Below are experts of layer 7 (counted from 0) of a mixture-of-experts language model. Rows are named router (the router's row for the expert) and show model dimensions 0-191. Each number is 128 + 32 x the weight over its row's rms, rounded and kept within 0 to 255. Numbers have three digits each.
After each expert's rows: "gets" lists some tokens that make up at least twice as much of what it gets as of all text. This comes from a sample of Wikipedia text that the model never trained on. Tokens count by the router's weight.

# expert 43
router:121107125143110105154105129094167178176122082121151169159129090130164143089140115161136137148135115171135140126157104140129153163074135160148108151154191052172071164107194102146174126053075086171166159131151096129179151087091104123156124087098103124112111092111097159106110168148115130130107178136081120132060104127152118171134074133091078114089119189118129202117152088168091135145150106190081140097107177144102120121030154143109181100138163120156098122051111137113152149113065129097104100120127125090157159122081160105111111185148148126207160130113168153151142108106121164145
gets: " E", " se", " Se", " Re", " te", " Te"

# expert 54
router:099158190165166150108177119092087133090157106139132157146071138118150141060136100118123167113152093115170080160101113145171098128059131107114177126109110153142110142146096102138112134116162148099128129114153118119144114113132146125099155128072126136083147169159127155121079137119048066122151099180112153124100089046186139089129106137128117094133177169159153061095072109089089099156128099174176177098142096123129127172085080123100125117174167090103140133096117094179091098204140092094157096125127108161147176020121134102144120182170155130141133189177133140161142123117184101152
gets: " (", "==", "===", " \"", " =\n\n", "===="

# expert 2
router:119133143141092114157140092137119133141117088123124181130104143152157133137138111061124071116114098117129115125096096187172076106099149115116172119072142100146203119147152076138167081148118156180098171119087170154146136171136102111120174151141109036083112083096101141129118146145069135133109163178087215133113150145107150131099123150137129171115095115074170115113129143088204225124096120189151093130105135099124132155153178196097150104163137129185128109160101066129104149123178091143092120136102169116116097067133102150069132118097084177106114104147150086109136141121055160159
gets: "z", "k", "az", "ik", "as", "iz"

# expert 59
router:151111080137155156100113148061148195157117086098160154100139075131170129129140142131153145115153061096182158095116135149134094097139139098119146117181131152159182056167148148126168142106140070148058159058078162128166144160073098160117113091085065159126126143103095181098139172138093191101149171072109122130124172092162143104145101139159104151153130112076125116174122113134119106056116102112163114131048137114134119167060157125153142142156154177118141135185127072103133143156142141129124068173102122090142159137099080171144178087097169141122071171133088087137113117102131156107
gets: " J", " j", " on", "J", "j", " well"

# expert 32
router:160180139092097148133094073135134074086193150142118117093141110162094120083209131117132176141158115191128167163154103157138031091128100111151182072111144133148125116178119128163134208084157139130151139098132078136138113070146116111073142117111166128118116096060096184123122117156165109115099116161175114150095177136084156095136140154146125134145113105160114123135186157059133097113101103157130099161136111084077141123114131108111116107170111149159143165069157123078110196150190104099118111140138093171139149085113107086165099121109153072100066182156164111170106124097081114089
gets: "D", "C", "B", "3", "2", "T"

# expert 52
router:088121137148104086186148124153176112094134133170119107145109088136099096138099113085162166096157113188040097112096096094114135127136141159134166099141126111129148124180181162151164146131145175150142099115114136158150131100110051053171163070103056133105121153130098096092162152108184137170114173152126149130096137104112133075186140152123141123134137126178087084112144159139139127200126087145118138103101165123137104107120144098094150161126124076135122070157149065186091145148178068111082135168025142119107102136129075071135187121115078134157125145139172148167185150139116160163
gets: "\"", " |", " there", ")", " man", " There"

# expert 45
router:161192131157149130120121085151159102162054139136130134159109125170114136142053080136113138147113156205098145142121081136132114169173089135135094164106157129128117116136116090113052134096114175163076151080133139144148143192124147123064104157144112037099072132160121111108122161061159087118138072136115158080143118128145117113193149204151141138079135148133153093143103129130118139177122131143196105159117115075096083150130113124097150094103098098072103090146113220121182148078121198192081165088120138138137128095127139105169082102139115164175147122122128144132137171152160105123
gets: "1", "9", "8"

# expert 7
router:057129113150113076149101164163151118109125146176145121093127120151187107145096163107150107084080139123165158163105097111097149093230124152175131149114095090127141184093136094187205144149122140067103139110112095108166191119142203105139162162159129095121132128131107109144124114065198076118075134138136105108139110086092112133165125117155169103147153164170139091143106136181101111128131100142066079089115121090138127095119146095130145110160120116066120124132154130227114123190103133132086122160080116127109157073133175136100149104168144124146102123105184145170211117111120154067
gets: " A", " New", " Man", "A", " Ar", " —"

# expert 51
router:118118149094156109173210144144177138046062167162166077067152129063116065112187149151103119150126078194101121116132157136148118122099207136115134081116118092140125137167141178156132115076140152166188114110149163171098143121168150126058116138139142080118147128115111076123104088106129142178169115104135149124119152113140123177130115125166095125094086098119161166198084145108123113078112105140150129122129158097157140102124121129100193190142090120094098137123166170098111205134161136135125059162115122091105110171128081148141113138121142086100186097125093044091149111106159150138
gets: " he", " He", "ly", " which", " who", " that"

# expert 34
router:061155161085134113140186112101168108156142105145148078140127131145144164132160123086152155143118094057132156082121140094184112042124084110137107124151155094133129119046166147153182171099145091101118023106105086088113129110091190075188145150070133174124174200140123125139086119134086180147098193111118153156136117136113060127102125104173121133117114124143170180129176176150100152133139163182128161165139115086174119127154148147105151134160052054112118148144106128116126113136149154115101091141120142104127107102149125111144112095092169194118130133141094130158139122138096141062
gets: ".", ".\n\n", ").", ".\n", "\".", "==\n"

# expert 46
router:137165107115150108158147124104145125075107093087100106122055094126132168109133106125148135113106108167113114147118115161162091147116170180095118152146121154186139098182120075113193122095145124180137150105101123067132179111120158117128078108110100105154157156169115161073125238143041128105126162149160056094123172146052129135116083111163093178128154113150109146117108144129088191127101107142154155117101138134130121162124212196126121119110134138142120160133169112192138127156167131163148091137152081081166083157130111162017152106134167147077154103103143116094149104120154123093
gets: " her", " him", " not", " them", " com", " it"

# expert 24
router:138087186131138069098147128155134093143135121095135123076125100130121124117130170139075161122099097135240159184090144130132083107169110160167107106161036170181152144122126188156138112106189204124105122165118144142146103131104118134124092099110138186083121125126145172163130143117142129164187184119083079101119135115097141153133130116124129106132104147084174141123121086077091168139174095156103139133022158174092088169135142164085166120119159111130062159139178126137077137112142140130105097159087150065100142135074071146143060150166165122138155120161132098141130090121137158133
gets: " to", " by", " for", " of", " be", " can"

# expert 37
router:093126111154109150074122094135161146120104117119122124110164155166174081080106137087102132099135121116106164170106106170103117069104120161148146167129067114105108217135062050185220105121110143119049089172130094139169121104204181111119110062166093113047137113110055177118148175173170110132070132125102126108103136145105130134133120114153149130116147108097143154144145100122106151120130096117124129087098161161135156167077094053117190147164123161144128114161126150143157122114087152157097118147169160089177149122104101132141149176103117140202129140117174155084145089133122140155
gets: " a", "y", "are", " the", " The", " A"

# expert 40
router:139135099179087152109137177138135173133120081133132109092090081177137059132153080090113168131086156110147218120112124129080162097157168164137136097078174108153150127144138112152134094100166157085113127136072125122142177119117198178095164172137132168108166119114154120143136119127088061070051083137117066155126161158207087088159164116102125158164149162114130136161075112108112171117121130155139138102123146144122140110118146145134119137159178115157141135165084100092086132148123100139094135143074044076131153054087110131155125139111104127175063146116148173199119091158105164142
gets: " ex", " cons", "ect", "ct", " sec", "it"

# expert 50
router:120111100205137065110106090105109130159168108117138127062143087173180156108153110098148141078173131113102133155139106080112098132145169081148087178134161036141129104193126106107190077082134078075138149131109139057059133148187137099171122084151156120131180113139108135099104132052154141136118118109159074149139138105121125065095120176133117095128110137147112146166105122158132140186143167131153091121069074144086096176121117122130114143157138159146157203130122162170106143172190148131092112131111101115192142107146133068096160145103118121151089144101150122084134082066109145143
gets: " of", "ing", "ed", " based", " located", " in"

# expert 56
router:121107079111103047188133125117143079173168110127147129144093081145086102165120110160113142162087105178117170156072118118102093153134113145100123109127128141106170083043195169190125120078095174128146176167156071086134140113099174114129113166069188150128150150116093120079204145108163172135074162126152095104086170158172125134119100116109129057150130115119117138139137174113143085111137106140182121111153094093164106111097152162167150111128122059137092186105088101135083101179140124148208079178104108102143146139113117128100136084152115116109153168135159088095171103158128148137
gets: "th", " second", " leg", "st", "nd", "rd"

# expert 47
router:076126165155099104202107155075121121160121109081142144099171120108200112117173137147134124145098113131124125089121127138102140122111100096209105119141096126178127105191143120151167138098091154129072186129174125148166195162059079139164112148176146133076150114101116167112128137129082106122116122081095151129085136110113113167156126121152171151098133143122099085107087153187115109117160109116103112098074116119132086114129190147144213150144084098080170153048115094172113159054070128107129113142105156137090119105146171147134136099159138156196163098135165101145156107170051185114
gets: "u", "o", "i", "ang", "ri", "ai"

# expert 21
router:054146082087120152141142114255080064121091102145139180105107134071144161114112106106124131168134184086151129165162119138154166071143162154071100092086123130101104116097158170169077137126139083125168151111126140120128145115141110172148104153158132149140135135126127115147094141107112114114160090119172105146114114088100129151145146179107165143164136114115143115162149135101178117141116097103126165148151097162105230105132094093159114118077106100134171154128153069143162173107090190118163157145115207118126165149085216095132159137162100121116174120158083103093094065167147087156
gets: ",", " and", "),", " or", " &", ";"

# expert 22
router:088077106189085127166122062094139120089097112107148169082114084111174136068159131135139129151084122070079191168136097175063108135153130135154140138150084082156115094148105138109162133132152156091121161141148098073130113117161101125103101110079131104146164119120136117079119120115153093179121209108129176111026128112131177182135150127098114162163136190126088098112125083102180150147141134210222172137061149133144139121094145111138098153150146124118144082185089073136105110129170128182117080139134149137165151115134073153109129132121087120120085147122137140196141131140137105155
gets: "us", "ia", "is", "a", "idae", "ae"

# expert 23
router:111139168167100077153130104142166153128171085074100168101086131161158090124138120123145132069103081140097132146092105148153140111079092144106130085173119098084201101117122109078130133120080110151138184209199160093145157124127127116096172099160159107143103124069081161120118161212103149148066089174077125141106134095114098131172097113162143106106179140140153100099083111121160158132139153122181094080103120134129155103134146097125112158154075110205163104087193108112135174100113098157188137207121108099097111143125109128100086071150103115110171129092146143164158100115088116179
gets: "el", "ay", "er", "man", "ell", "ey"

# expert 18
router:126061120096130076124128143153125081127101098128140133120094119131116102133156109088157142163105110140166141115170102131100116119140157202180114072155140174072109155121155107156162179077133149134145137144160106058142144108109200093164163065133152065103133157159114077103168090101119126105096124109095156128115095111118091163148166068116124129149152166185141073088136121176167119076131083187108139116097172130057131145177093213168163145153176138107091137117112102206111122148112117146118052150175113175100164127138088115081151155053109122084161084137101131135160121148159129112
gets: " f", " F", " comp", " sc", " comm", " exp"

# expert 61
router:095175137161141114100140151121174129126153070160103153147085116105154139092112136171118118109101137141121180102115103099111055181138169124125128092118102095123080138185134064167097106110145128175141170176115187110162145153104203090144126195126155098139101157119133134120157190128147093171147131116100116130153096104097100152107154158147073160107121098056133158115078100143108102182162184153105170109141150103170101148151148133094122189085093139120072188178165097129140078139112091110074136135117114108112182116159132182167091134139076146126088178150086216095124112101096055149
gets: " in", " on", " from", " In", "In", ","

# expert 53
router:101146125124138097126167144066142155156119135128112095060131176161119095161124092162119175075122100115167139122110068138159167119051097143161134117105150183166186166158108136108128115167150150169141137140098095099109148133180118078186146131140098108081108161099092200130106216100122122189114108127139120119122162102068161130223099152130215102144192105163199110151102129077161122157096139112074120080116118137145119166101099138113125143140129115136064112118122112154022150139128156142145112143064129091084169101178139124122092114136092118094147130124143166149157106139096120129
gets: "s", "2", "le", "oot", "ter", "ock"

# expert 39
router:152125133105164131133141123148126129152163162078154132087091140124134157092106080156093145048112104181161111135183080125104135144171092111158151129172082180102119141136162102153120164163158104071099062197149119145125089169168199072144176114162052093145118153083138130092158121091112129068147131183164075099141186107119168120132086159128098116157139068122170079081071137140139172169149107141054111148162106094157192152148060135127096135114130139161137153065159172179133160179160121111141106086122125131104106166111142140108109078103153159133099113127140127130088099094141103151
gets: " at", " with", " on", " under", " over", " out"

# expert 58
router:175130159130126116124085156157099126201078194145102068113098098079166114138128153117112040121134109097104157158117139151116152142125138082194174158138106122111086117112133166171079223130087109103140136102137151143142169157139143119120167086130109197121105113067120120207134086190149153158153148157122118093142098076126132149132132131120144106076097084148106167129069091175137134155132150148141113115149126146157137144165156130084100074083126104157055092115070146128207132161206150062117154135147171109111162137174156096126097129185083081117115131121148122144121151154106096095
gets: "\n", " |\n", ".\n\n", ")\n", ".\n", " |\n\n"

# expert 35
router:093135151217129135152112124114120110145114156099162135084103130148134144126136112106167177158156067130126167130095056156159145091118153107110069076081097149115149057140166134181096150094104164139115134162128187057115106085187148165118170095120111064099184104116083165143174198177092133112121145114133092166083132133157145123142114141139098133125191136134152083113151122064138105124124092100133108125139085123092104082137161126159102146153122067148148169168064089161089108169160115134106141107081100089107159140151107105097187050091150135090158144155169195157137123134101097166
gets: "ill", "all", "ell", "oll", "enn", " found"

# expert 27
router:102124158155125122173090152071091139137105104103135111112106184130150052131089125088118120138167157160089144107111119142109160117173122153133091173135128080102172121174225156169172125138143159153059149128179083101114053109128168070155083161121176146090155134137172141199160229118114134169048121106164095123092124131125135131121123116137176090150080110112110060160147167143170166125142099149090159148154120154086092099123156098092144124129132072133136112099159123155142114140165105154163093127091067113143114111112164140053078164113105113140130115127166078162165130138182107143
gets: " an", " An", "-", " cont", "8", "3"

# expert 25
router:103116223122151142043132167159162115104128067141143132112066118114094138163095134115146125109114120089103120116154188123098143132076142080118155130160116143110141119191152138119155101144091113120183138094080153134161129171177116110126117141226098145087164177125106102156134090113105124192057101134117136107094098157121156184106132086131115121131105134163198105136188117108059161093183012125106117117113130144123180105149118129147096112064134152152128129140165140171138102125199148118124121158123092152159125149103166130168102111097153096149149151175153140127130115172101163045
gets: " a", " was", " is", " were", " are", " has"

# expert 48
router:126113118118127128118163099161089126167096098073149135163139143139120186104155120067135092109175158199123162128193032103128081191115112184143132129152124177139138126126085162185144142102100173144180101136106142078143127178127170133137170078075096121050146094123150140091121156139162156150052134076145156087148136140168152090131093068110139125164162105118095113152110154096136130150119076176111177162153110091134113135112148095156150130151116177057134139115139114127106161083108107165116132166121089122082127108062109104100079121104110158158109104145163118173118058173093204139
gets: "an", "al", "or", "en", "1", "il"

# expert 20
router:139148102119091089182168066090139118065161115178144143103128092109121136099186087109123125113082091105114158114143141148120116128148155128195163130132177139117121080128105138151100103200148151104147149157171146128081148148124155140170148099053099102128172139074092174096152154092168127096031134037144078156058114091146130145129175155148166141118171177136100135101103126157123115140101100091138081139050132181089143090172185162096137177169133100139143164173131151173123212119156123094125099107103099149181138114089155153107096128131083136154159129114139102136128102117073138140
gets: " |", "–", "0", "1", "2", "3"

# expert 6
router:067137146153100186181168107075161022094058050106144139098090087113193117149195152093135099099057147128138118097049119136089125115115115123140164126147167093151151127118137100082098092143109084130123148155154160089142150136131115148145161142138141143158123117061078105083101160138094143201143101151111109118118120081125130155097114138149185125113119132073140103127087166165120112171173084151218087138136172126086146115106137159141125114162149141194096124146147125112137141124172050171159136163146116127116117141128139138154100162129108150115115136112148054114163120091108123203
gets: "i", "o", "a", "ov", "an", "er"

# expert 60
router:154152122160154145088102189142116075112143131104110151165141101126140084099131094059154157108067109111037162096112066135190140103088106165161159092171146165125086119133131089061135106114119191240100113144124113152175088167131185140140085099089114153086107110133120097111178107097128154116098165121162125177149157074136063133144158141105104132140169168126149140161154139111125149113106122119104106121138100108083159186134141114097103179162155131160106145105104111111101181125078143162137145190096137094149150131130162090146153093127114137076097109153169129151157047047163114112
gets: "ul", "ip", "op", "ric", "ap", "p"

# expert 63
router:114124109141118185096126126113115116095170120171161149123166167121119086116138105185147134119139188111071091154187147164112138145136116139109126111152054113134120117109142069093121147116165142073116140183176128142145094098095116105115192128132111079196112170143114157156121128084135125173149100047132187075149119130164094178149112107113094146169124087082128120104081144092145127121102151127125165141109070148107093099105124172109156100081134136094132158168136131146065149178103141155054127134167177115107138095200173127130150150224092132199126133113188151097116100129071172196
gets: " in", ",", " of", ":", " from", " In"

# expert 10
router:100130074113121123108150140129094128096121118159125110099113071191148180150102106104143163155158120158059110107107119069112155127115078127118164098056131118137127100096134135145166124114190126132090108165134141090155179095131118126130171139169142188068168046131076130073098131124147143140086132116159121158151141137096139134140091122190197058169143123151137116185170113140118115128145160129077142123096149143137112140094160146139227157126131106155154188094113098131141154124130087121136165182135093078178125144095145145087125230128093118101058105184124085060184133126118100106
gets: " |", ";", " |\n", " %", " ±%", " Votes"

# expert 13
router:087116113116133078135117105106137133094171140089176156132127137131122113117126044059119133154129086084223149081104108124103189119173142128127106111139124019130231076199151108173148116096104111089120149132085121119083124120190111127115121087177099181115158094131132157084180177112116107146099127101176129154073152113082139182115088151166124087122142128146103165141173168184135180128129111192112162096095132118085124137122192162156071132156112130113125118112143172127068157140176133111108156120125128114130087134080106124080183100129131130170157138126138089111172118129129109122
gets: " as", " so", " No", "o", " do", " no"

# expert 19
router:015110138145192141116110076138108149117119149068119103116166154150188106110161120132075112179139122144125115110057093123148099099102156169134189152161126138175152143152139131115175144175111077153125141142129152154121135086093098151128104104115119105117065146119112111123162120103177139149156098127167092174111096074102121131157105120182113122123131135215178103144124078075076184124173123149117099092114171161081160170155122099118138171179111120141095104164127066163074127149128088115065120110122167080145102115154098154105102068174145174133160104175131115051170135106112125069
gets: "he", "w", "che", " He", " we", "e"

# expert 1
router:183095124148113133067113051137092132128153145080126115112094117120072092124138108106168191121136109152156138120121143125109140115111091109110135084116182079092190116100123128187147124124098143095196147162182118079087110170158112123099134097118143176196124096071051170128157127116170161126146141087152125169051130074149121096216150102127063113155084100148106098148140129058147126102191157129148126166138167137134088184106153171199168078159147064121107104128135114188106124123127115075115096158116177139118128087133131092124133098148126118140085104113190149109118120141153165154
gets: "5", "7", "6", "0", "4", "3"

# expert 33
router:186107091103112144141136085101094084135144139146116099080118126156130158116129115152198110137102142169113160083137126082070108125180137185131131140068143156056089142097133172126181101115046149165152147140109105146134101093169153151090115126175162163120144207092112160163157112123127139109105132123135162130091112093160139094138108070134145091035118147146102195095152133133127091121114178122190135110154156075098136101108094105144052081164110108089115122173172154121154112172062168135163120145147076146194133195105180128090147149108185131109072112092141146142141094095127113156
gets: " first", "ical", "ic", " new", "al", "ing"